python train.py --d_shared_expert=0 --routed_scale=27.9 --balance_bias=false --lr_router=0.00106 --vocab_size=1170 --norm="rmsnorm" --beta1=0.95 --batch_tokens=131072 --steps=3743
Below are experts of layer 5 (counted from 0) of a mixture-of-experts language model. Rows are named router (the router's row for the expert) and show model dimensions 0-31. Each number is 50 + 12 x the weight over its row's rms, rounded and kept within 0 to 99.
After each expert's rows: "comes before" lists some tokens at least twice as common just after its tokens as in all text; "comes after" lists some tokens at least twice as common just before its tokens as in all text. This comes from a sample of Wikipedia text that the model never trained on. Tokens count by the router's weight.

# expert 81
router:64 36 38 38 37 61 42 37 37 63 39 37 39 37 38 37 62 62 61 36 39 37 36 62 64 36 65 38 39 40 62 62
comes before: "|", "-", "\n", "|---|---|---|---", " ", " 0"
comes after: " |", " ", ")", "==", "===", " =="

# expert 122
router:64 38 37 40 36 62 42 38 37 63 38 37 38 36 39 39 62 61 62 36 42 37 37 62 61 34 62 36 41 35 62 61
comes before: "ution", "ed", "ure", "hed", "v", "t"
comes after: "v", " f", " pro", " re", " res", " pre"

# expert 254
router:64 37 39 39 37 63 40 37 38 63 39 39 40 36 37 38 60 62 61 38 41 40 37 62 62 37 64 37 38 38 62 63
comes before: "ry", "y,", "y", "6", " the", "°"
comes after: "ed", "ist", "us", "-", "ister", "ation"

# expert 216
router:64 36 39 38 39 64 42 39 39 61 37 39 38 37 38 38 60 63 62 36 40 39 38 61 61 36 62 36 38 37 62 63
comes before: " of", "ic", "n", "ial", "s", "y"
comes after: " as", "tern", " a", " and", ",", " in"

# expert 177
router:62 37 39 38 37 64 41 39 39 61 38 38 39 37 39 37 61 61 62 36 41 38 36 61 61 38 62 37 37 38 62 62
comes before: "2", "1", "0", "9", "8", "5"
comes after: " in", " 18", " 19", " g", " In", "In"

# expert 168
router:60 36 38 41 38 61 39 39 39 61 38 38 38 35 37 36 61 61 63 37 39 39 37 59 62 38 64 38 37 38 61 64
comes before: "ive", "or", "y", "ore", "re", "am"
comes after: "ep", "ec", " th", " te", " t", " spec"

# expert 9
router:63 39 41 37 40 65 41 35 40 63 37 37 37 36 38 39 62 62 63 39 41 41 40 63 63 36 61 40 36 40 62 63
comes before: "a", ":", "ed", "inal", " Sp", "o"
comes after: "g", "er", " gr", "p", "au", "–"

# expert 226
router:62 37 36 38 38 63 41 38 38 61 40 39 39 36 37 38 61 63 64 36 40 38 38 61 62 37 63 40 39 37 60 63
comes before: "om", "m", "a", " |", "ia", "y"
comes after: " King", " O", " German", " K", "her", " Aust"

# expert 117
router:60 39 38 37 38 62 39 38 40 60 39 39 38 38 37 38 59 61 64 39 38 35 35 60 61 37 64 38 36 37 61 64
comes before: "v", "t", "ct", "as", "ction", "ctor"
comes after: " te", " Te", " E", "cc", "d", " ro"

# expert 149
router:61 38 36 39 40 63 41 36 37 64 40 36 40 36 37 37 63 63 61 36 40 38 39 63 60 37 63 37 38 37 64 67
comes before: "|", "\n", "-", "==", " The", "The"
comes after: " |", "\n", "==", " ==", "===", " ="

# expert 225
router:65 38 37 38 41 61 40 38 37 60 38 39 39 37 38 36 60 63 63 40 41 39 37 61 62 38 61 36 40 38 63 63
comes before: "ach", "ck", " other", "ague", "am", "ame"
comes after: " e", " l", "ra", " pro", "T", "A"

# expert 133
router:64 39 36 40 37 63 40 37 39 63 37 39 40 38 37 37 63 63 62 38 43 38 35 60 62 35 63 38 36 36 62 63
comes before: " 0", " ", " |", "\n", " 1", "0"
comes after: " ", " 0", " |", " 3", " 4", " 2"

# expert 54
router:63 39 37 39 38 63 40 39 41 62 39 37 40 37 36 36 61 61 62 36 39 38 37 61 62 36 63 37 38 37 62 62
comes before: "ad", " of", "ers", "ic", "t", " Car"
comes after: " the", " O", " Le", " pe", " M", ","

# expert 62
router:62 37 36 37 38 65 41 39 38 61 40 38 39 38 38 39 62 63 62 37 41 37 37 63 61 38 62 39 38 38 62 62
comes before: "ent", "s", "stit", "c", "st", "v"
comes after: "ater", " mon", "-", ":", "ast", "iver"

# expert 163
router:65 36 38 37 36 61 41 36 38 61 39 40 39 36 38 38 61 61 60 37 39 38 38 63 63 34 63 37 38 38 60 63
comes before: "al", "ian", "s", "ia", " was", " is"
comes after: " Can", ",", ".", " En", " be", " en"

# expert 29
router:61 40 36 39 42 59 39 37 40 63 43 37 35 40 38 39 62 63 60 34 40 39 36 62 62 35 62 37 35 39 61 64
comes before: "\n", "-", " 0", " ", " 1", " 3"
comes after: " ", "\n", " 0", " 1", ")", " 2"

# expert 49
router:61 39 37 38 37 63 40 38 38 60 37 38 39 37 37 39 63 61 62 36 42 36 39 59 64 36 62 37 36 38 61 64
comes before: "in", "ain", "ro", "fer", "rib", "st"
comes after: " the", "n", " a", " L", " and", " under"

# expert 227
router:62 38 37 39 39 64 43 38 39 60 37 37 38 35 39 36 62 61 61 36 40 39 36 63 61 36 63 36 38 37 61 63
comes before: "}", " of", "ial", ":", "ical", "or"
comes after: "res", " dire", "{", "ire", "or", "ite"

# expert 112
router:63 42 38 40 38 64 40 37 39 63 38 39 38 41 37 39 62 60 64 36 41 38 37 63 63 34 62 38 38 37 61 62
comes before: "id", "us", "a", "or", "ory", "un"
comes after: " D", "el", " c", "c", " C", "l"

# expert 156
router:62 39 39 38 37 62 39 37 37 61 39 36 37 38 40 37 61 62 61 38 42 38 38 62 64 37 63 39 37 39 63 62
comes before: " |", "le", "er", "al", "fore", "eral"
comes after: " the", " |", " a", " t", " w", " p"

# expert 79
router:62 40 39 38 38 61 45 40 38 64 39 38 39 35 38 36 61 61 63 35 40 37 39 62 60 36 64 35 38 37 63 64
comes before: "-", "\n", " The", "=", "ly", "S"
comes after: "\n", ")", ".", "ed", "ation", " as"

# expert 39
router:64 39 39 39 38 62 42 37 39 62 38 38 39 36 38 40 63 60 61 37 40 37 39 62 64 36 64 38 36 39 63 62
comes before: "2", "5", "4", "0", "1", "6"
comes after: " (19", "|", " 19", ",", " in", " |"

# expert 165
router:65 38 39 39 38 62 42 39 38 61 38 38 37 37 38 39 63 63 62 36 41 38 38 64 62 34 63 37 40 37 62 63
comes before: "°", ",", " re", " as", " app", "6"
comes after: "ial", "al", "ublic", "6", "7", " September"

# expert 93
router:62 37 37 38 36 63 41 39 38 62 40 39 39 35 37 39 63 60 61 37 41 37 37 61 61 36 63 38 39 38 62 63
comes before: "\n", "|", " The", "==", " In", " He"
comes after: " |", ".", "\n", "s.", ").", "es."

# expert 123
router:62 37 38 39 37 61 41 40 40 63 40 39 39 36 38 36 61 60 61 37 42 37 36 62 60 35 64 37 35 39 61 63
comes before: "ter", "f", "ball", "g", "i", "ne"
comes after: "au", "av", " Mar", " h", "rist", " j"

# expert 140
router:64 37 39 40 39 62 39 39 40 63 40 39 38 36 39 38 63 62 61 35 43 38 37 61 61 38 63 37 36 36 60 62
comes before: " |", "%", "5", "0", "6", "3"
comes after: "1", "–", " w", "–1", "2", "5"

# expert 26
router:63 39 39 39 38 61 41 37 37 62 39 38 39 35 38 38 63 61 62 35 41 38 36 61 61 37 62 39 39 38 63 64
comes before: "\n", "is", " not", "ent", "ish", "=="
comes after: " p", "a", " d", " also", "urn", " rel"

# expert 22
router:64 38 38 39 38 63 40 38 38 63 38 36 38 35 37 41 61 61 62 35 40 38 35 60 63 37 63 35 40 36 61 63
comes before: "-", "duc", "gr", "v", "le", "du"
comes after: ")", "\n", " and", ",", "A", " ph"

# expert 185
router:63 39 38 40 38 62 41 34 39 60 36 39 37 34 39 41 63 60 61 38 41 40 33 64 63 34 64 34 42 36 61 62
comes before: "duc", "du", "gr", "v", "ed", "f"
comes after: " pro", "ro", " o", " ad", " Pro", " in"

# expert 96
router:62 40 38 40 39 63 42 39 37 65 37 40 36 37 37 39 61 61 60 37 41 38 37 63 62 35 64 38 37 38 62 65
comes before: " 2", " 201", " 202", " 3", ",", " 200"
comes after: " on", " |", " On", "|", "In", ":"

# expert 141
router:62 37 39 39 38 63 40 38 39 61 38 38 37 38 38 37 61 61 61 36 40 38 37 64 62 38 64 36 37 38 63 62
comes before: "ric", "and", "ution", "ish", "ia", "it"
comes after: " P", "e", "o", "a", "p", "ra"

# expert 1
router:62 41 39 38 39 61 40 36 39 62 39 37 35 39 39 39 61 63 62 34 42 39 37 61 63 36 62 38 38 36 62 62
comes before: " |", "ision", ",", ":", "es", "=="
comes after: " |", " B", "le", "ee", " spec", " 2"

# expert 187
router:64 36 38 36 38 63 41 38 37 64 39 38 38 38 39 38 62 62 60 37 46 37 39 62 60 36 63 38 36 38 63 62
comes before: " the", " a", "ile", " been", "mer", " s"
comes after: " h", "ed", " the", "s", " l", " to"

# expert 14
router:65 22 42 51 29 58 59 48 39 59 47 37 33 39 44 50 60 65 59 41 23 51 53 60 87 57 40 48 41 45 45 53
comes before: "a", "an", "i", "ard", "in", "ia"
comes after: " R", " M", " J", " K", " B", " N"

# expert 194
router:62 37 37 38 36 61 41 40 39 63 39 37 40 38 38 35 64 64 58 38 39 37 35 63 63 36 63 36 37 37 61 63
comes before: " was", "oun", " is", "al", "ord", "s"
comes after: ".", " an", "s.", " B", " se", " are"

# expert 232
router:63 38 38 40 38 61 40 39 38 62 39 37 40 36 40 37 61 63 61 37 40 38 39 60 63 37 64 37 37 37 62 63
comes before: " ", "\n", " by", " —", " 3", " 2"
comes after: " ", " of", "%", " —", " for", " to"

# expert 48
router:60 37 36 39 40 62 41 35 37 59 40 37 38 36 41 41 67 63 57 39 42 37 40 62 62 34 64 33 40 38 66 65
comes before: " |", "1", "2", "3", "5", "4"
comes after: " |", "\n", " ", "|", "^", " 0"

# expert 253
router:64 40 39 40 37 59 41 39 36 64 36 40 39 36 39 39 63 63 56 35 39 38 42 61 63 36 60 36 43 35 64 63
comes before: "erson", "ap", "ro", "oh", "op", "l"
comes after: "\n", " (", " \"", "==", "===", " "

# expert 236
router:62 37 38 40 38 64 41 38 39 63 38 38 37 36 37 39 62 60 61 36 41 37 37 63 62 37 62 36 38 36 61 61
comes before: "le", "ep", "ased", "ase", " be", "ics"
comes after: " c", " k", "our", " m", " dis", "el"

# expert 241
router:63 37 37 39 37 63 41 39 41 63 37 38 38 37 39 37 61 61 63 37 40 38 38 63 63 36 63 38 37 37 63 62
comes before: " |", "0", "5", "1", "8", "2"
comes after: " |", " t", "|", ";", " f", "ron"

# expert 174
router:62 37 36 36 39 64 40 38 41 63 38 38 40 37 39 37 63 62 62 39 40 38 37 61 61 34 63 36 37 37 61 63
comes before: ")", "age", " from", " of", " (", " in"
comes after: "ill", "oy", " lead", " them", " v", "("

# expert 71
router:62 39 38 40 37 63 42 35 39 62 38 36 37 37 38 38 60 62 62 37 39 39 38 62 64 38 62 39 39 37 62 63
comes before: "um", "ited", "n", "ard", "m", "o"
comes after: "st", " E", " R", " in", " D", "ie"

# expert 114
router:63 38 37 39 39 61 41 38 39 62 40 38 38 38 40 37 62 60 61 38 40 39 37 62 62 37 62 38 37 39 62 61
comes before: "ch", " |", ".", ",", "A", "ence"
comes after: " res", "–", "S", " K", "7", "es"

# expert 36
router:63 37 39 38 36 62 40 37 39 62 39 39 39 38 38 36 60 62 62 35 40 38 37 60 63 35 62 37 40 37 61 62
comes before: "ision", "age", "al", " to", "es", "er"
comes after: " D", " v", "fer", " O", " Or", "est"

# expert 101
router:62 37 38 38 38 61 40 39 38 64 39 37 39 36 40 38 63 63 62 38 41 37 37 63 61 34 62 35 40 39 62 63
comes before: "an", "p", " of", " the", "ect", "m"
comes after: "ran", "ed", " Me", "C", " S", " as"

# expert 5
router:62 38 39 40 37 63 41 39 39 62 38 38 38 37 39 37 61 61 61 37 40 39 36 62 61 36 61 37 38 37 61 63
comes before: "op", "ed", "oc", "a", "er", "th"
comes after: " comp", "il", "i", "c", "qu", " the"

# expert 18
router:62 39 37 41 38 64 42 35 37 61 37 38 37 39 39 37 62 61 62 36 41 41 35 61 62 36 65 38 37 38 63 63
comes before: " |", "8", "3", "4", ")", "7"
comes after: "-", "6", "7", "5", "3", "9"

# expert 21
router:64 37 38 40 40 60 40 36 37 63 37 38 38 40 40 40 61 62 64 38 42 38 36 62 61 35 62 38 36 39 60 62
comes before: "8", "3", "6", "7", "9", "0"
comes after: " (19", " 18", " (1", " 17", "|", "19"

# expert 83
router:59 44 33 42 25 52 52 51 55 53 36 37 47 52 40 50 54 50 54 42 31 46 51 56 63 36 68 49 37 39 49 65
comes before: "igh", "istory", "ouse", "ow", "ome", "ar"
comes after: " the", ".", " |", " of", " and", " a"

# expert 4
router:63 38 39 39 38 62 42 40 36 61 37 39 40 36 37 38 62 63 62 39 42 40 36 63 60 35 60 38 38 39 63 61
comes before: "te", "b", "ever", " States", "S", "pp"
comes after: " st", " c", " R", " d", " H", " D"

# expert 164
router:64 37 39 38 36 63 42 38 38 61 38 36 37 37 38 39 63 62 62 35 38 36 37 60 63 39 63 37 39 38 64 63
comes before: " |", "\n", "|", "'", "ount", "-"
comes after: " |", " =", " the", "\n", " a", ")"

# expert 15
router:64 38 38 39 38 63 41 37 37 64 40 38 38 39 38 36 61 62 62 37 40 38 37 61 63 38 62 39 38 37 61 64
comes before: " |", "velop", "le", "A", "b", "ath"
comes after: " |", " ", "mer", "al", "T", " T"

# expert 160
router:61 36 38 39 39 63 41 37 37 61 37 38 37 36 40 40 61 64 60 37 40 39 37 62 64 38 65 36 39 37 64 60
comes before: "t", "ts", "ing", "ed", "ter", "ted"
comes after: " g", " t", " j", " p", "au", " f"

# expert 197
router:62 39 40 40 38 63 39 39 38 63 38 38 38 37 38 38 63 62 63 37 39 37 38 63 64 38 64 37 40 38 61 61
comes before: " a", "fore", "ing", " over", " by", " from"
comes after: " bec", "ak", "g", " to", "ill", "ay"

# expert 0
router:63 37 36 36 39 64 42 39 38 62 37 37 38 35 40 36 60 63 63 35 40 37 36 62 62 35 63 37 39 37 60 62
comes before: "y", "ic", "==", " |", "m", "s"
comes after: "|", " F", "ist", "our", "F", " |"

# expert 67
router:65 37 39 36 36 62 41 38 38 62 35 38 39 38 37 38 62 62 60 37 41 36 38 62 62 37 64 38 41 37 63 59
comes before: "ation", "ey", "id", "ew", "ol", "ince"
comes after: " E", " s", " e", "ur", " M", "S"

# expert 228
router:65 37 39 37 40 60 42 38 37 65 39 39 41 36 39 39 61 62 60 38 41 37 36 61 61 34 60 39 44 37 62 61
comes before: "\n", "-", " of", "ct", "ion", "=="
comes after: "==", "ation", " ==", " me", "ut", "s"

# expert 139
router:61 36 34 36 39 66 43 30 37 66 43 38 37 41 41 41 56 63 64 38 37 35 36 65 57 38 65 44 48 35 66 60
comes before: " |", "s", "st", "m", ")", ","
comes after: "y", " |", " sy", " Champion", " Ar", "al"

# expert 134
router:62 39 38 37 37 62 41 39 39 63 39 39 38 37 39 39 62 61 63 36 39 37 37 61 62 37 62 39 38 37 63 63
comes before: " |", "6", "%", "5", "3", "9"
comes after: "0", "2", "6", "5", "3", " 12"

# expert 212
router:62 37 37 38 38 62 42 37 39 61 39 38 40 36 39 37 61 61 62 36 40 37 38 61 63 36 64 37 39 38 62 63
comes before: " |", " of", "6", " to", "9", "8"
comes after: " |", " 3", "|", " 2", " 4", " 5"

# expert 113
router:62 38 37 39 37 62 39 39 38 63 38 39 38 37 42 37 61 59 63 38 40 40 36 62 64 37 61 41 37 37 63 63
comes before: "osition", "s", "on", "os", "ort", "er"
comes after: " o", " O", " A", "cc", " U", " Sh"

# expert 234
router:61 37 37 39 38 62 43 39 39 60 38 37 39 39 39 38 61 61 62 37 40 39 38 59 61 37 63 37 37 39 62 64
comes before: "ow", "ck", "ad", "ock", ":", "od"
comes after: " D", " c", " G", "re", " H", " m"

# expert 44
router:63 36 38 37 37 64 41 37 40 61 38 37 39 35 39 38 62 62 63 37 40 38 36 61 62 38 64 38 39 38 61 62
comes before: "est", "vi", "se", "ior", "p", "ted"
comes after: " ad", " an", " the", " became", " and", " of"

# expert 78
router:62 38 38 40 38 62 41 38 37 61 37 38 38 37 39 38 62 61 62 36 41 39 36 62 63 36 64 37 35 39 60 63
comes before: "\n", " ", "-", " 0", " was", " 1"
comes after: " ", "\n", ".", " 0", " 6", " 5"

# expert 8
router:64 36 37 39 41 67 43 37 36 62 42 37 42 41 37 37 60 63 64 37 38 42 40 62 62 34 63 38 36 34 64 64
comes before: "y", "ry", "y,", " of", "y.", "age"
comes after: "-", " c", " L", "w", "b", " cl"

# expert 127
router:61 39 38 38 39 62 40 38 38 63 38 37 37 37 40 38 62 62 61 38 42 37 37 62 61 34 62 38 39 38 61 63
comes before: "ly", ".", ",", " cl", " in", " of"
comes after: " st", "ampion", " pop", "ict", " us", " h"

# expert 63
router:62 38 37 38 40 63 39 38 38 61 40 38 36 35 39 37 60 63 62 38 42 38 38 60 61 34 61 37 37 39 63 61
comes before: "n", "if", "ph", "id", "ed", "et"
comes after: "ort", "ou", "d", " ph", " cl", "ist"

# expert 53
router:57 37 34 41 41 60 45 35 38 65 44 38 36 31 39 33 59 57 56 40 37 38 32 63 60 34 66 39 38 36 61 68
comes before: " |", " the", "cess", ":", "ased", ";"
comes after: " |", "\n", " 3", " rele", " st", " wh"

# expert 222
router:63 36 38 38 38 60 42 40 39 61 39 39 38 35 38 39 61 62 61 38 41 36 34 60 60 36 61 38 39 36 61 61
comes before: "\n", "ip", "ph", "ub", "==", "ing"
comes after: "|---", " Ph", " also", "s", "areer", "|---|---|---|---"

# expert 175
router:62 38 40 37 37 60 41 38 38 62 37 37 38 34 39 39 63 62 62 39 41 40 37 61 62 35 63 35 37 37 61 62
comes before: "-", "oin", "erson", "ific", "ass", "ubl"
comes after: ".", " was", ")", " Cent", "ade", "\""

# expert 119
router:62 36 38 39 38 63 42 38 41 61 38 40 37 37 36 37 61 61 59 37 41 38 36 61 62 38 63 37 39 37 62 61
comes before: "ter", " th", "B", "on", "S", "ol"
comes after: " E", " (", " \"", " qu", " e", " V"

# expert 12
router:62 37 38 38 40 64 41 39 38 61 40 39 39 37 39 36 63 64 61 39 42 37 37 62 63 35 62 38 36 38 63 62
comes before: " |", ",", "5", "6", "7", "1"
comes after: " |", "|", ":", ";", " 3", " 4"